From a checkpoint of a small mixture-of-experts model trained on Wikipedia.
Size: width 320, vocabulary 29723, 154M parameters.
Experts: 64 experts in each of 9 layers, 2 picks a token, a softmax router.
Training: a variant of SOAP for the experts, 9522 steps.
Below are experts of layer 4 (counted from 0) of a mixture-of-experts language model. Rows are named router (the router's row for the expert), up (a neuron's input weights, with its number) and show model dimensions 160-239. Each number is 500 + 50 x the weight over its row's rms, rounded and kept within 0 to 999. Numbers have three digits each.
After each expert's rows: a language model's description of what the expert responds to. This comes from a sample of Wikipedia text that the model never trained on.

# expert 42
router:488480519534549612486475401510459535485501510491374563580489497632538499441515508516474525497573438468495467527566408534504545498523439431517577552420443582457464512512580506499449442493443435505600480513524516478540455475458479506489410384
up0:454386572477518560489499508454503468576519483506539451529493405527496455559493445527434461447571396544522554436515423543492573450590500525530587441521444477495441479489562564506509456413434498515579512490462397489579578502589410527526562463
up1:494418462506535503501521444518527475599522468466449532512458507464429461555519524569531439477562449472568505520425605569508538482528540478407560511440498488564545452428439574618569421510533537442436403451431488453497487545465629499389577554
up2:479468493522506440528405500471502505521429557515552514472490598558561513420466613515562498515511524500459504492512589523483477463451546558503460447500397464431460496467446403534587488417541561488592563472490482547535456535523407486498594529
up3:399462539398593552421454434521548486456447348499545476526560403519482586514412512477383529476541530508589493535526558447435434546493486581447578592541509401462471456450540433543590538554591452445470557554558514520490568574498500487408463514
up4:450464448524526573444524475381425493568484475625474432465461580433453486438557525405494441579446453444437453487560439456517498401557556521528495516564566557477508474491471589492534533472509505474516616515474518545485569443498522487504551517
up5:501429566472459497559519488395412444556474497482450519396453420584493526438564410465524610517488572487589525454524586418439513457512488447561587512460515606477475587519492449544388488515422425519495433430536403524400486524449506443440427535
up6:438526430438532556456451456520396534432534498555557421477563510494525526409517534542502586550583445502538542484522419455568531515410389552520483409515547549502483512548474541494464478509540535520505447419511512587555559495500472533525536505
up7:386496501422499552482437572512454513488408547509520546477475549523523475465503570491458538597478445492412511478433567531498438525600459490510504500501479477532596488418491479458513471554500498590547471454509549493411501474472439473496388528
up8:486463531521501467579599520519434409591430526528564518538469532530577566461528575520581460470506529560504491538540512466453527473487386511451403551543463486525471525540496553623453505479449430517532511412510571497494406516509498432427580464
up9:561520537520486503460433554494493464528445533454442494618382575531494451546462532518511513420574509562540575584549418467474494483558483499409536575469558502629539453494567513555496530581524566474452467434518519477503400468424376412596391592
up10:580506542499527519451429569495560498474460614398457431488443515522465372424537406496481556491489519527493452562515462459526492483516504474429530607525571481437552560512533493512473564568476438599587467460487385577497371572545548497528561436
up11:504414536455493532486507403623560543509419479537486480524468476467527524493556468493489611488508529539488470464573433581516465519451453451390515565487484431499473558454521538500514589590430553440548435465532493558560553450483435485509516502
What it handles: Adjectives and particles of direction, height and extent, such as high, up, south, wide, East, often before nouns.

# expert 14
router:514545555518521521463552483518491579515496550604492495528439536439533539525450430502566540490512438619471506575448516506488509526436538585500493457535490487549563505387472527442434415575553560492552468459468539556496519550437410427529539481
up0:519471560416556604465474454505569519412523545477574573503455472533529550472515390537490488415561518474584469458497512474552459424482507530432495521524448361593585512516408453504459569567449515478404525474555513648597495501389447466532479535
up1:539456588438460492560531505541536564457523490507444476450558562442497537542454545388609562513397416512539642407375428504536553402458380573496527607482517541605484496559567488466521514519474556528485571497448515507531446469438508553448545586
up2:487490480484519546498489418511459486539515510504529528530531432592472621536433527602505548413497438517491481525479554405545429497481529477500496572562519463540456441456456406491508453601428490491551455480531505497555494569525503546435485505
up3:464489543501584549521453567477484544472555521510388451556530498450547549444419516339530451430503465419413547487482505599398479573519386456569536522466512551466542439479624542483472426593488496505541523549511496574453529432480529363474500513
up4:466478503527430466519535570542382563508391523493498469421439523514523484507482441504535466505459512491492489537436475576491429424499498477530516537517520564533528476473515522500478580447557592458548504483507506568465530455520525486383400475
up5:459485519444529490535462555373546563541512498490509508524509434537442499581469372500546511506474391484619510524531512504386519631489363530464510511414416494448481556439494462448516492452546555491505553571464523431557461520502458426507505465
up6:480445599484491495539456565499518555424412474458510486526432491546435521482404483484555580549565492462514598438534486552399385542531415582475529572566431540458431582441517512458429485553485498431509439566507594474621459447585550442549628527
up7:418463430492471534471511550461427568462461479484493377539483459511519479530501437481558406498440439492539527462552470441510460554470465431462522359475440471527542626448413544557543432525471435552456436486466555452515531507552474412489578495
up8:522468544578522468471584484504553507537455493513446463508539594459522460504467441514567454532578567494599478484460478449522504439518522524435476540450508481582460501383475570497516487534469580526454472532569528560457530515595417528436578463
up9:516556445479511510535460498497518470479566540626574416497513457469526528433558582469461564502558517456520424593537572409569518551466563526462430558489498490494545472426550477555540481495458521559526469394490581543497486513497566478476532396
up10:489523510518431530539440506490508449408596454462420508479541470565412466509594509503497472536480460606585541436505522469555525513475641526505531510536506530404520504463550487471519492477483532489478476464456462401471584516476483537530492471
up11:443460419564530578489436440642487527543530508562449438504502447465503561552527534565458468464569427522535526500428443537530479632522486524487499543548538591569508428498472519523530421483570583482497526476466586588531551566578525533454521567
What it handles: Conjunctions and subject words that start a new clause, mostly and, also but, who, while, then, although, he.

# expert 20
router:498482325504560508465493453545532536526412567531534448503523415544411487545498513489599515589464556543491511450477512534526538563454533497501473392489422508503492670573447519528475569488558619598509493479550534538534552496423559482522538448
up0:530580458501492452626472516482543500526531597549490560500513410467473437446493635479514531417529547481514542502447475551551520501490539475492460446431582527519498398435470501442472429488495507571411581499468580424390520552496562456518520466
up1:511523499487516551564487533500481512466443473482482435538560475537425482420456474469482533480545524565572531531520540479530521441503409458563539482480485481503388493502496563509566473518441455452468450392464470476544504536519511512457550473
up2:506450556585440404461379460460499588477523490439423487486394451482481489487485527491487541494463543479444621562460479536494556440443519481417468559548450457484427468582490582439480490501428516523528520503486477480451449416432554422472569512
up3:509414476410509457510557584512493499602387491492565557497558564471546581499515542533468527507550472514494451562528521527565423546493455576464511529515555460457554495481518540493578446529536477505412568467469423492468481491521494455440487473
up4:490494494499512509545485548525553453512545526510464535479588480575435478556477525481539529483495480546438446574471658540453439606466541454625468535476491543478552577528539489450442428570536470451525568489483473501529556547388455478573458566
up5:377480423474542491468482621489489493598583480544500449495540452483538499476470490506557492528508489530479436506505540571472553506481558552491517478514515481503560474523516472476522596507580513494510467500491558563483454468516530540592478481
up6:427448510442519485527512459508532561531488519478551573396424531487559552548450558435404485592495536482499564422413533507587434451480398516442444596491562567492570434479537504497458425566457466527547530542520492493535483499446519581543563509
up7:502430549537506479508482519588487574513550596557537504509535531533501399569572481415544416399481514468486464522508489429486516424519522511538599501465567474480559551582486598497452468545473465493392478518499465382466514443558465497515464429
up8:518400513534536501575479507466545482529502438488580429600482467494486483552466595495422538392572547542462437425549538475584510469485475601463505449488573501444502509533573525500487460498641464585539479604520472475599529555532518425485511533
up9:527430448491464494541451461453519412682507512555521494502506458519487530475491556538508426541488604436528514531563422546514493471552436315567490468412431532569499373508527435542530496455461455436436408392483505603467528516414508421422560441
up10:496538506529513557476524502576509536454447614568497538512447498487545485476594550532515556512514544471550464565501473452472420573505510546525507521519537535623537516452570537466518535518571502532477526396501504498480477534493490462568609443
up11:487589444504487647470425394433416484493566468424503462440459539483518517545604512528496471519524447453484469503449490499514505407495447501557520531475484442555455405529519448515479496627509423521521444438605527570553513468561510461537521564
What it handles: Content verbs, mostly past participles after was, were or to, such as used, published, released, issued, translated.

# expert 37
router:503488388541502480530462391509455499494479507428529506542542518415597444524490542449454414433470492486496480508449537583498442455553465487558511470423446477517489456503522508546523515443560408512488529471478495560480560490455401501522599488
up1:505475560504553500487489617522513459510537604474554493512541540520453475502449490504438527546551522547481448502518534518552513391568530524505534467465570569480406454458543558476499491537537511527513536531514514495459530516522474518513378509
up2:506545529543554627524438522433530437527501484414543533447493532424531479480504451467416518491560571499576482505462438488475492516422544486482461610541386544518486487415457498461448488562530556448480562539538462488482574471539507467578552567
up3:449546460461488461538485516467457459399443461428472562435422517533461464558536540600521459503473476528473446412484440488599539495613537503560529522475431537461478475432487537453506465567472503559541545406493514435450433397555608443435518518
up4:500514504552539472483517508404454572448513419502490479518509438462612459535558521436491494393544513523562551449432456595463567438543517486414559513455544467497461572491452523510509480465497444505409529501571504456557472544471467543479542512
up5:490506386473529617534465499443464493466455481577532416559428490500482527523396503535568487578565477454371468476435415431496554427601481538388520505440523533516447544511482508384440551497458504507534538373518482407541367523456431419445420545
up6:480542448412493467519475444461534662522510549432446464461512534525580544443545481607441500513503506528473564551495503428551453391455449493475413501537513563516597495456487468482496529454547558342455560435476477474454461446488433408503545611
up7:499548490519514509491528464510509482543530574507467550467515454587503423458534500449466496556548637547532500463495427431581572561450423483451522488438475530447514492503455429525515502588636557509541530587389435417588542510504559509586556487
up8:494320607526491476407379555519587462502406551406438528502570487456403468534436451445556535559501513549521519494521501489574531531517450478460567457546481461533434551469542459510598604451514546505513481526593489465541603480508452474468480575
up9:514578525509522457552444446513475559414561570553563472490482386510478463514482447646529449472459520411470526451567510601462516500426614531518526610534498541568499498525532489415517443523542534554525476470561468558520453499479400492460502609
up10:526453392525532502454562488528510427518574508530547501541420476597550490468454531448487520517617504528554488568514462458523480520441556480467438479561468553538613441557492463428449502517499518468437471393481519482416509537486480554503508480
up11:530700472580523462516534634540541566499517473475544528447470533473425517445396445481452460530496440541434489482557364621547530472503430508525411493498505516508541485602494497442444499454473540463530425611526466438529452459491497510536533507
up12:512501502558582479477491429466517502474488469546469498490588565590431601509484537565510492566513463567492550555562488514525550542461585555442535460479453536484413444448530451573480431410560528487487531569448448487418546540378485464387575436
What it handles: Geographic and institutional name words or modifiers, such as New, Royal, Northern, local, Manchester, Toronto, usually after the or a.

# expert 31
router:568491508447528566560520498449491614550453507488510496543463397551502480541500419402548495495454484449491518486472569443502543451480524438492443485531503527503479471511470466531466565541520630552437533477562532516578580528473458558521481514
up1:453544476440436577506437552468437402539548647483532517493478420472441541540408478549507539540376491536486426456510531505490543470531507486513535544520477502567429470485476541430564510490529546515540494563416521479527493445511478458541549480
up2:531421564467496464556450498490521495536505457475484489532499533493461490462499485493521467495523500584551591416577509489514505467576498482533538510556555565535486456526504500486510519445462438515532545540484605490546524487507428408517569513
up3:472515490487490478513557528473384590421422499508511493568505428546497498494523440577478487514470468503512540512483416554485441469563502538472444473503557408528450485513466446421409393508474523498477518452510499437537468468594491512442529534
up4:543405436512542558494521481531507561493504495429473480563479510506539522395509540492524517431476479520519461509538498492461522527418550488534498506482531465553424488486450383460444626447568557446627538499522565477422454518459574548549443455
up5:467518446547528567534413559576604501513432528467501524539430486501517479513392557622494514502482446477551463495456496548592517550413498465479469437482514532510567575463605515488486432573555530399449575541507465547478439478446479419430498467
up6:442466445483535484519515515484477520586481487460449548525421499531480440491546505411444469467576503384440533571383513548468451478568640534511437431477513513489480512528553444505543512487462635455471469512557481434511574624471405470512518509
up7:401545471480503485574448408485564542481570476421424450554525508543472486468531526647476569581494588465502475460542557568545559529423542512520533476497458496510525470506502451462566519449492495534543575563486491535459519576501607488452542569
up8:577525430518523506576520458526531436488493448593493470498516522563518556497562502455573475578540428487532529479523490611570511541500513559549512542607459401563541482554429499407508466554441503525541479569450457495425512501471465501509577492
up9:397477548467435562443534524547428467463514487486540505546548464510496468406622415604488549510538422480638490422480475562440492477453516582467479427415464498514593561582409488607514471550661484504586501511501506509471530527520507532427547420
up10:607516477568539550553519635504385502550509530550442548484508524472450490503547502451428471466490531506570492501446575508521508519375495538465482501490413559531443541580558518558465528555590518546594599452517484536515472517641407590494455473
up11:567455423568451489549572531540416532588518462516533509509535489547548537510569524586490522540476546496403592539494527525439549496470503514463545451450426457531538551537508540438371491545487448481486499545517489478465559492485532529585545418
up12:464402508436477456498437454544496526471434331573577389511542424608513522583510502599553495519526458574537495477516585524469416491480538567552491487536517462528488599488517479507492487444567486503437495472491487539447550570543536455510484505
What it handles: Conjunctions and narrative verbs opening a clause in plot or career prose: when, after, because, against, realizes, warns, said that.

# expert 44
router:466569489617474476491396508521515503505478522589519540461591464550429415455521517480413495522402582457489523506495464476501538543522575583535419462494585591472493637387459575477452415445584569520512470534495505514528469547465552530528588517
up0:505454531529507507490529504539564422496487457603617575516433480597516453500580556555473471439573478488503501491499514560512551518479452549616480571477545523472515527453498454466507504492397438492531520503580543609472565418416428529516510368
up1:372519500508518409598532572457567536425467519479526454364502507541496494510470455468428528511480540461488569513524512477466541533465543458546469535419495427513446510407501511540472507487482445392460485460479541515456471578482542464428488533
up2:464534480399533467389453544449446528516510436413542429435513486558488437531556536451501503437530453552492509375499462482521553473531530546457470551492459454442494458576553510547486516481480554545420477442435490532527510476492481610536558479
up3:479550448471547544379533591472523508449482572537529539557575540557502539517472328453522439605494493522482567465530462518554494516503490518448501507517548520560556466523446460567475487469596551422498499457535457597489493509453514518518500474
up4:422542475541567477502440523493440539502585573503512567508479526523481503574497467591454587485528557503514383486546576474488456513465531452484497424497494452465559590487463517485547514559421468438476518537457614534603500524437542535482490476
up5:524428531432516506580486478479397518458522364413540471506590526380502573475522411452429489441566476471590441488452498484542474514570502562571508424492482533579580558502500507468536474458518508477502530501560483568552502516464480449538606444
up6:488547408450496486554541426482520493512529472453528435524508484472486535495449478448513423415564402522549507454464481531453445543463547529572544472426526515499395506439459515511516515491511515539422425432463574480489499515503447486545516615
up7:438478592530489475543493548528477555491557522451406565491488428458477495413669432381543486458444481523524403485566589588533515476460489461498527536511629479507544422481521431604508507468498444475542438489466524493617485563501480456526544480
up8:543540512531451398488507421369523469430473466554389436520474447485430597524426510520610554529523508514509408559438476453511460506551503469399549462572527564558534559427515511502413482464583404493415502546524470487524471467499583523546509514
up9:548488528537508514407554562467581469464480560534349605446505497530460555464481400430576459396485496475531533594513438537463515508453455480554459629580531577518384486444550602531498489559491502549491447467421471465475511461532447515546453485
up10:447469466511432478491440537561560509520511554600487513533562536471462477526457497623413526512561453533510580445530456499538458544513497472572366466486572508438495498542454443502544566461545547553542566549489637364481487499497441481510481403
up11:499523516457430458429452529457486391422501430524506363496487508578404524522545491521604454523493499522426500504457510476538588503515464601546536536477575460485503510463468531471462433520450465569482481442496481511477511484522457523436421504
What it handles: Forms of be and light main verbs right after the subject, such as was, is, been, became, located, based.

# expert 10
router:588582514527489420424404494494427519471529550490434512527516492459532448564507519485541470397399539426477509435499532468520442497524524459521565452472538523468531521582588500428470523488618484460538597493459528477545463551549500423438319594
up0:565493468496494514539444498545541450505471470626543465440582403478531521421487523541432491481546605555463508485484556455479583497465510554499461483553547452481511488511528415538468487501520569518483445487495451425495549528554473485528458524
up1:508542593576464588477402525571390490541423530463488510498512514554499487534433542534569510454448427482463471479543609478418562522533566486558452463509543433560543522485500571420580480480512532520492521509553458579555526569512455520563510477
up2:481511494493576560499522492560527546569480519522454529451538507433521492543443462448436481513546427480486488478498485363471411446493497519417530539477443518382534523456464408480498517518538519529526495544533424577501535479449624536466509565
up3:447425450622466453495541467452518525552486602472490519516475487490489512425391413529492437520459486533556431470473603502481534591448498485474532438477579425527565427486479493572525557458535456564512480535612412589494453533539479510486524450
up4:460509546541539521507452443498487488609573607543472480526508513522512489517469495458424529521517458492618528527466452436488498569462479546521538610534502453477547575527519404518560468445426489565396466492503426477431495541491341500547502598
up5:549553433424483414546498482470498521544591394493625463535485465589539454476502437528543533399432430503498501493491509474532511521398449553496600635478524422570542518498455457430475526510501565492540652535629567475494501456460510558556482488
up6:523465512612498456483478484478483446478509520448506502541538539396579544563485462528466544535480511471498470545575576474484546502456533400546486333557510485388507675479511448554491433538475440507401555467604457449511524530513461525459447437
up7:519472565467467461563457471474538570561478537466544516465476505483516429465538492515474582590417521487432471472610405488465539472526486384606513491547490574542414503511469455469515507475431533476480529537404488492585529479458478429527522452
up8:524457551514445405600542604441524462490467513532538478451480461515444499428566577493517484507513508475567473509483534560581541525489481545515551485474581476472396534511458435513511373502490470578499590507488506489558524468447492579456438470
up9:493567510524403441585538523547466464531476477561586496570443520497557495494352558507524522585549472466548506567528555431509525497430430445625628449499451491567473532464501462429533374445475536441587481399530546480542466542580502466520430466
up10:535441565476482449470512547570429512564510600476501629492539538562563505414566544468485481541561484538497505482497590512593470535482472513491439531476560542427444509516458460475477499484375493472559441490487507410450438509471452534539396412
up11:499474438444508489449477513540551521475605520505583542553625532518537520428527461556539469542553473481486485479475425532523498479495469577531569444573512504481507486452501561487487564537511560513549532446496468465479532533522510563517500579
What it handles: Commas, en dashes, hyphens and opening parentheses between numbers, as in tennis scores 6–3, win–loss records (7–8) and dates.

# expert 62
router:474603533613474526480509495510527530440526430389419518501547417471585535453505511527537547449536415497477438493460496427552532516578496630559560447504568508507568552537539482442541485549495420546615464428572487501579529449437425486473461529
up1:496603565530523509587438394465515463619473495398582612496477535519506461454566494454370426525447519435534526525500510526488471519543539505448502456554527476447466507452552549449498535538454494481499471533514546596477488501602524451437548401
up2:501477480473553538525574536510464520455450500455444464503439529556465485495457489371461533547511542504460499507471378453559504509529504493501388573567561516447475552475522486428566518507492483509504518514548606570474475405504429476519541459
up3:470530505447453479465557519477516466514464440499446434522480479462527525495501451597555438469613540479467626550381537459403524489506432529528503552471479530458495532554497430485523518482589531453491507460478512539492541531439531428443523563
up4:518582471443434543431576457506483493534501441541534550441572477470507488564536493560461509495429416407523556523502590403521573558485488523463558523432500411501500520533521395527463442517416568538615559506440477536456497551553515415518532531
up5:469583514454513470531473472497478451437505453525545500425574417492457513469438466527532441515465499546519495434475536480463475565532537504479583488590516508563441531528566475401598561499545684542450475485485454561510566491544479492582485417
up6:486450467533465566572460554566486453432483492591440531535486541560598546505582520537576457534514561490487474505567550512490507476497489445482527480492458480517510537448529506480643383562563509491526507431499476577473483433501520483462606420
up7:487558460511532530461543523504524558510500474483510514407568416469487493535406498561525433512494561553562508457530481490523605435438445500565400526482551421532565474460548546475571473535568477478550430526509499554493544469540378457424531545
up8:535532529555482538530456535553556518491552478486491536456421585500511420493443392454480547423497493476535474533508469546513523555479423500564487399542539509533409577520512591399456569510480529555448457570504516533525557482486579483538539549
up9:467500507469458466400502443458465456535515479431464505430461454412522525407436474481540503474468590589515488525576584530523494495549408384569471492449515555509543520449473549529572531506519538467394537421410536501531607470503566609461565491
up10:493535502548493542452460487484423583502493581562575572461463511583528492507511601466529450574438455458511553419590510555498423465485560518603523520527513575525485435569544449482489515472499554534610572459465446562465566602513514506540532497
up11:480576545549539542513492520544620501589534515416616508602529529511467470497510419412453488552562449533479452528570482446494551484533487581588477537509540469474549579461461482540567514490443436473593510477541462515469491521549490455543466529
up12:547534629530447500451512532573598481526477442530544470519511495507412458539485607504452574538510546566510563512575497546544508530510542543497430478527504518548449521594378531456527476504419547477513433532585570537485525468410469569557468578
What it handles: Prepositions starting a phrase of place or time, mostly to and at, also during, under, into, than.

# expert 35
router:543446562530502422531432424552531514585467522507418526498526534571468484428474539594457518490464501538466530493491478479435645503588437509448456486514474490509627480523470518519506453486556438446537476444526406506485435505515537512536509487
up0:585399443458487508528466559535503528501534522519415508506462484419543528429524572468465493501449515461495453556548467506436551574520544530578383524494497497465502487459527612517487454433521513573472522463557509495547504453508498564505552494
up1:533518544543502535397605516512508448489392536483551552451405437488535422504553495419535533429399485526502516520470465529539571431424514574490550479498479446574545554513534523507469497536471473486581465436537439509479417492481522463547432538
up2:536503534433518454533565563554500512451475528480494500493486528454489494485565552489639481496472464532555576483485543423421570490458478469561440502429529581550549532506536459471453510506620529460588444461437500483514530532475516539468499410
up3:487510561417461485477495498573498517501482480467508497440551556402447449518506528545453481543497642505638531478478547526459481462490447587503499578492438480443507455366450501445501437558507578464383608500420591439410498503485451584485553529
up4:510535543483500517475476582506516533502528508532474472588538489485589531478528458551548403558596530561381496575531580542508510558432453505482509513441453508525465525441446466504480486460431561555378614576430524472417520530481430567523491360
up5:492465495541525499449522493496519531510577466526511534561493553525409604484449456518603486543515490481605508447534369451497439479479461514548557528441574460457495513520428434523574557473475514499575556534533469475474584518572499517446614567
up6:526501536481432534540519627442547560524453540567464506477500526475503409544510426538411470380453568529513550476499548455401499564509607510419524431461531429416503419580541521481494502523402636456549500566484540585454446593571519467478480536
up7:500491396475554498485562575433480478544484415484459431517615451514494499475470498568550499557447495522499541438510563543491540535541469476520438595423455452476474479481501479425459591493477409423587507497542524515649416432549489473509489520
up8:483536603477543544458421528519433548456566520506523393510444455531459549431507588501452521509445492489469382479431457455552593542542526477537540449379551527459388457529500489587474465570591477450489461483536522447433527430479517539429577456
up9:529452506491581559538531512543520547552456466451489556491575495512447492499488568625544487577522545487597515488522558610508494554593489467498487476466501472497503459445468501498456523518552489495618485435492509475567512495427432561500447491
up10:553446568487439560495475461479508511507500442503519630551460532517430452489486581525485647428524564477455407544489425541552502528437509457417506579466481486513552513555421517524509458521489472549477425415467586512513450470472543513421553451
up11:424534510528567534541516573539464476450511547524369580489530526531525475538543464499558545450569502485522475500466578424430477574450482558480435558563534581516440559475517597511572528469534444473400433490558505461444546462408496483407502513
What it handles: Auxiliary and modal verbs, not, and adverbs inside verb phrases, such as has not been, would, had, also, still.

# expert 39
router:553499570482455440412450592540481456463461423536497492391474531601447543498534601571534475569517430403537463444576477429501498468524577441496521657557490577514495467488515534512536469565587496404514477475463477533492507440549520421532539513
up0:524526445479476528489530588503500457454463439590457450533560471393523544532549487495471434513406481506567463508515486474433511507421538458503419462528571522555466439487470531507522501444579538432545474471603493451416517556445461533589583493
up1:505447542496481465490508522528526452419504446444458462509414430453554486480541412419427516389553501503531517552462444524482453517393471511450500508468510463511501502583536533529405497570595529455337435459509533482522475406470492541594478508
up2:490534498461378493535563489491414495360484405483504434529536495496504471461480534489544529492561468437473469522530508430536517516493540476486363530571544427564534444543518472532568438537522674482395525534476477496407545558447439515460436527
up3:422501471424429491481456502406497483414582393516545547509455417515479531508435562454459476459521499508485591483471464483444546451459509420501451508522489460431498519473533524476490517539448463521384502501502546519570401574492502561508449568
up4:477446441476548424459444485473498501451482460511545527497504472491511469525495553476462584534493487459474461529466488510499428513641565475460547490542480477459480519451449414528545475505466586548486497522453376500543473397520588456452507438
up5:395518586448566483535509457524482564476526497434472542477535568583578490532515560600476578538439446466549514533530426457469484497438458445614589465463488528523453603481535456585517456581405487520495464534468516539554476426457566487427455466
up6:476457463508451466496556484602480422528421521504531428535398485584474520543556407477490480454569620500439515508515594463511495564463546568564554475508464494372526572432455519532505509522552497420493484501525440482484452496485529488549432513
up7:524503565508497433475481475543501547428378463432492553441420410577453446537517469521500504597499526458544451560589538514508539424491541570611496469465532509433491428506494563382455549523541465476489518438471564407538511505491493536538466503
up8:521498556620554454538507529505464399523541516496463596527478476463479487596574455410557484481519518468505443431597423429562389455530519499468503527578485391405528549504507496527518408436511578494515549511441461480497366551419496535519594458
up9:501529490430618497565533492526502420550478563551468501469577535522541468482510459498558483453452515419426450432522508443464496434448446524461488427530569518495467549549424500439425446537488471523535482560491522515493480536495567482609497475
up10:470478577491477462522442534519552516443464429514495468512477503499493539419594517499558518492516441573474500525540499460487474500452583571537462630560522483469503512544481459573503503508488552484532511480453526477476558512517538541553443390
up11:443577512608441496527536466439465512558453474456511557557412433502515475449511532427465492551461457556459506511578516589532496428473446500567485541653501480529544507571511445457490558488544586516459603506396550388545485485553561508534548451
What it handles: Short vowel-heavy pieces inside foreign personal names and rare words, such as ili in Odili, ani, u in Cerasuolo, ac.

# expert 13
router:449478404534454499458495429516492582508516500518562542512463578457396449498577511524467522506529412472580445509486529484491549495496466405500457515386365514494580637480531478518524474468475495495463531457561503503561497635512516402446460491
up0:575496531410542551522451506453501558644510513527464548564496492379451470478519500493481413454437569509557454495506403473561539461528595505450512510501449462549511567593515573413482557537472537509433563525600484552520474568625457501519553592
up1:482509465472589517534471596548484472495555506480574419456562452543478568510518435465521393463582450489571507475515453497464448548523608557465404548486519507559517512599394530493501502429522560550611466463512534533437454603543527412562463543
up2:440436611581414477632540435529396493501544499478484546507552527469500545398432587551534480491508519494473419433530493522514517571535563466465548500495491587456526476603535508404395576458504319494549550474487496482434536502417598517451597387
up3:563486508582477450448500454506517478581437535436524576416451451492500448440536425488469502447543440505472576511581479534492550547504416452501446468452437541435562472516505498451495444523470560543519507516524509468481530453483574454385509503
up4:453400558426511488520543539524513566470551467444499419481548530521532462546432543470509572626608529514520456552606494533475543517554590445543586516456500488579431487481450516537500551425428667475521559576559570523567444481529580459518445526
up5:573458546461508546389477466429478527465513522651516480482481455449469489486506465643514454541491506503564522539546452496453534457451482464509528682435449540508480490549469468417453511449548495521499483512478550528493510566557409488463591445
up6:440520578520534507529391512428466527526546547550464486481483470532538536464476540414544566413485479478419446497455475457546581529479580513451467464541472578565544548465544497482457566472519528487465440389420557620481546517575503412480536571
up7:488506538559538467476597614394374539523466562585507472421481496516453475508433498523532420566486430461499465469518491464514475485424518425497403440515566552471524558445496555446453487489430523577497491473545495476483475462403444430556524447
up8:505551470575509454506449531472542538480521505517531497537491444559540516569493526493443445458488551537526501425558584474539377498465530445530486471499557531490462477452531387496370443484447467523497452526399421606491480472442507477434567501
up9:446466537536530565559426549385567424478453444515555513477496459524499551441519507509569400408552541538445510428520509534528522435503569508492448541475501521418536504511509428580460443444485473468476472513365408499395441458476567557451513568
up10:516481549546462527546560476581521442465534521502370511447481484511544489484534514551451452533518500481536551544517544480443574453424480502500466525530548471485455514550551404460436543538416462499521545537637528530424501600528509477464436495
up11:578453476484470463535484443598489457423388440516502553469505516481404436488465414502433558492533525484516498553495535461484468474529522437493495506529517529472510621477517557491507506444512511469571537523639528453504500539573521525618512510
What it handles: Articles and possessive determiners such as the, his, their, this, mid-sentence after prepositions or verbs, often before first, same, previous.

# expert 26
router:483530485510524421528474548556491481448554505503468560512430523522547553556565486502437612440540516557501596545503511420454441372550607436510471483558558579512507550468550521436396450448507454460502427496478551506492442449466476478454585419
up0:457464539477473505496555561505578503499508423504443540563435513517463505517500501550416486485526500532488573400407439494479587514544509459455431478534480457502365472500489412530515486498471465472517465546515474502453421528503405453512448464
up1:609441429534472551529523491504499503487437412505446474516499534532533484437545509456566541549551412521603478540542493553475506484428529554520473488499413542524440586492550482499390592466544506482523547446555525512623511609581354503568572557
up2:412535590473439513465487564467552452407496451437466527537436563560578555433632512553504513444589536477477545448481540491509547494418508461458515428438484596534468459575484531600634534431467547488592500522539547546430438503526468451405533566
up3:379503496592596458548478492547456517484580537515615569580581500531432486443359576476562544493579505462514496454535488526486558516505506475540406495471481469503580499471494451561545466459553486491470534451549462440485580553416540518517580523
up4:459450507475454524508502574486400527510400456514499522500511439543502452510509494519490517490416479452656508459515537552536510477531516542469570418487508471537527505518540471492489527480458517563546397444546512495484456452505595546487582545
up5:544541596500578505547421588486448428517496588588470529449429526531421478558538491527497547459473484553558508502568383525477472474561539435447524532516502499599474569498596471372482524530476494498528484512489498502524494481496573483529399435
up6:452501569517516444524419547534531517588502506471437508600362499534547551496443444414478528530523555489515409482517520455457606483499488510517460485513441455502440580537539536609491563469483354528494485447511519479494527494529435458422478476
up7:470428437550575455497459468533475508548466471481533447472604507516530493438527555516433482650490515533581512460514524485492540496613489501456417515504521501469460436515475567530526533529463563522461422460591396471464546454555506472498571551
up8:509515539513548391561511573481472399465438622498438480496535578462412411513533522457561465508475488401541389572585515454524478450528464554487546494493484539547484505501526430433517517419529593412528469511488459503500455566414478495474428493
up9:528519507462515521502552507446511506511414491562527468462542532478501454421576568563521562414497489525577454542464435517392451519477585505473570495587455552549479401506464500471488594496432554531520566588500489535424458448492571431562486480
up10:488527545548508528503469581448435429405486488477557533539413564535556532465402390524491423549547508459538467520495526591424584417527409481459501494567556497519444424483404504536508445545413582553506449553525644498546512614407517432486569544
up11:450547542521491459498581581432526463522511510528574517455477532534419481526546452484542500518471471548528582511553514510501550485526446501472450561513578549545458485537494444552508496473609443509476474496399492498501520604392520441546476460
What it handles: Coordinators and separators inside lists, names and compounds, such as and, commas, hyphens, slashes, &, or, und.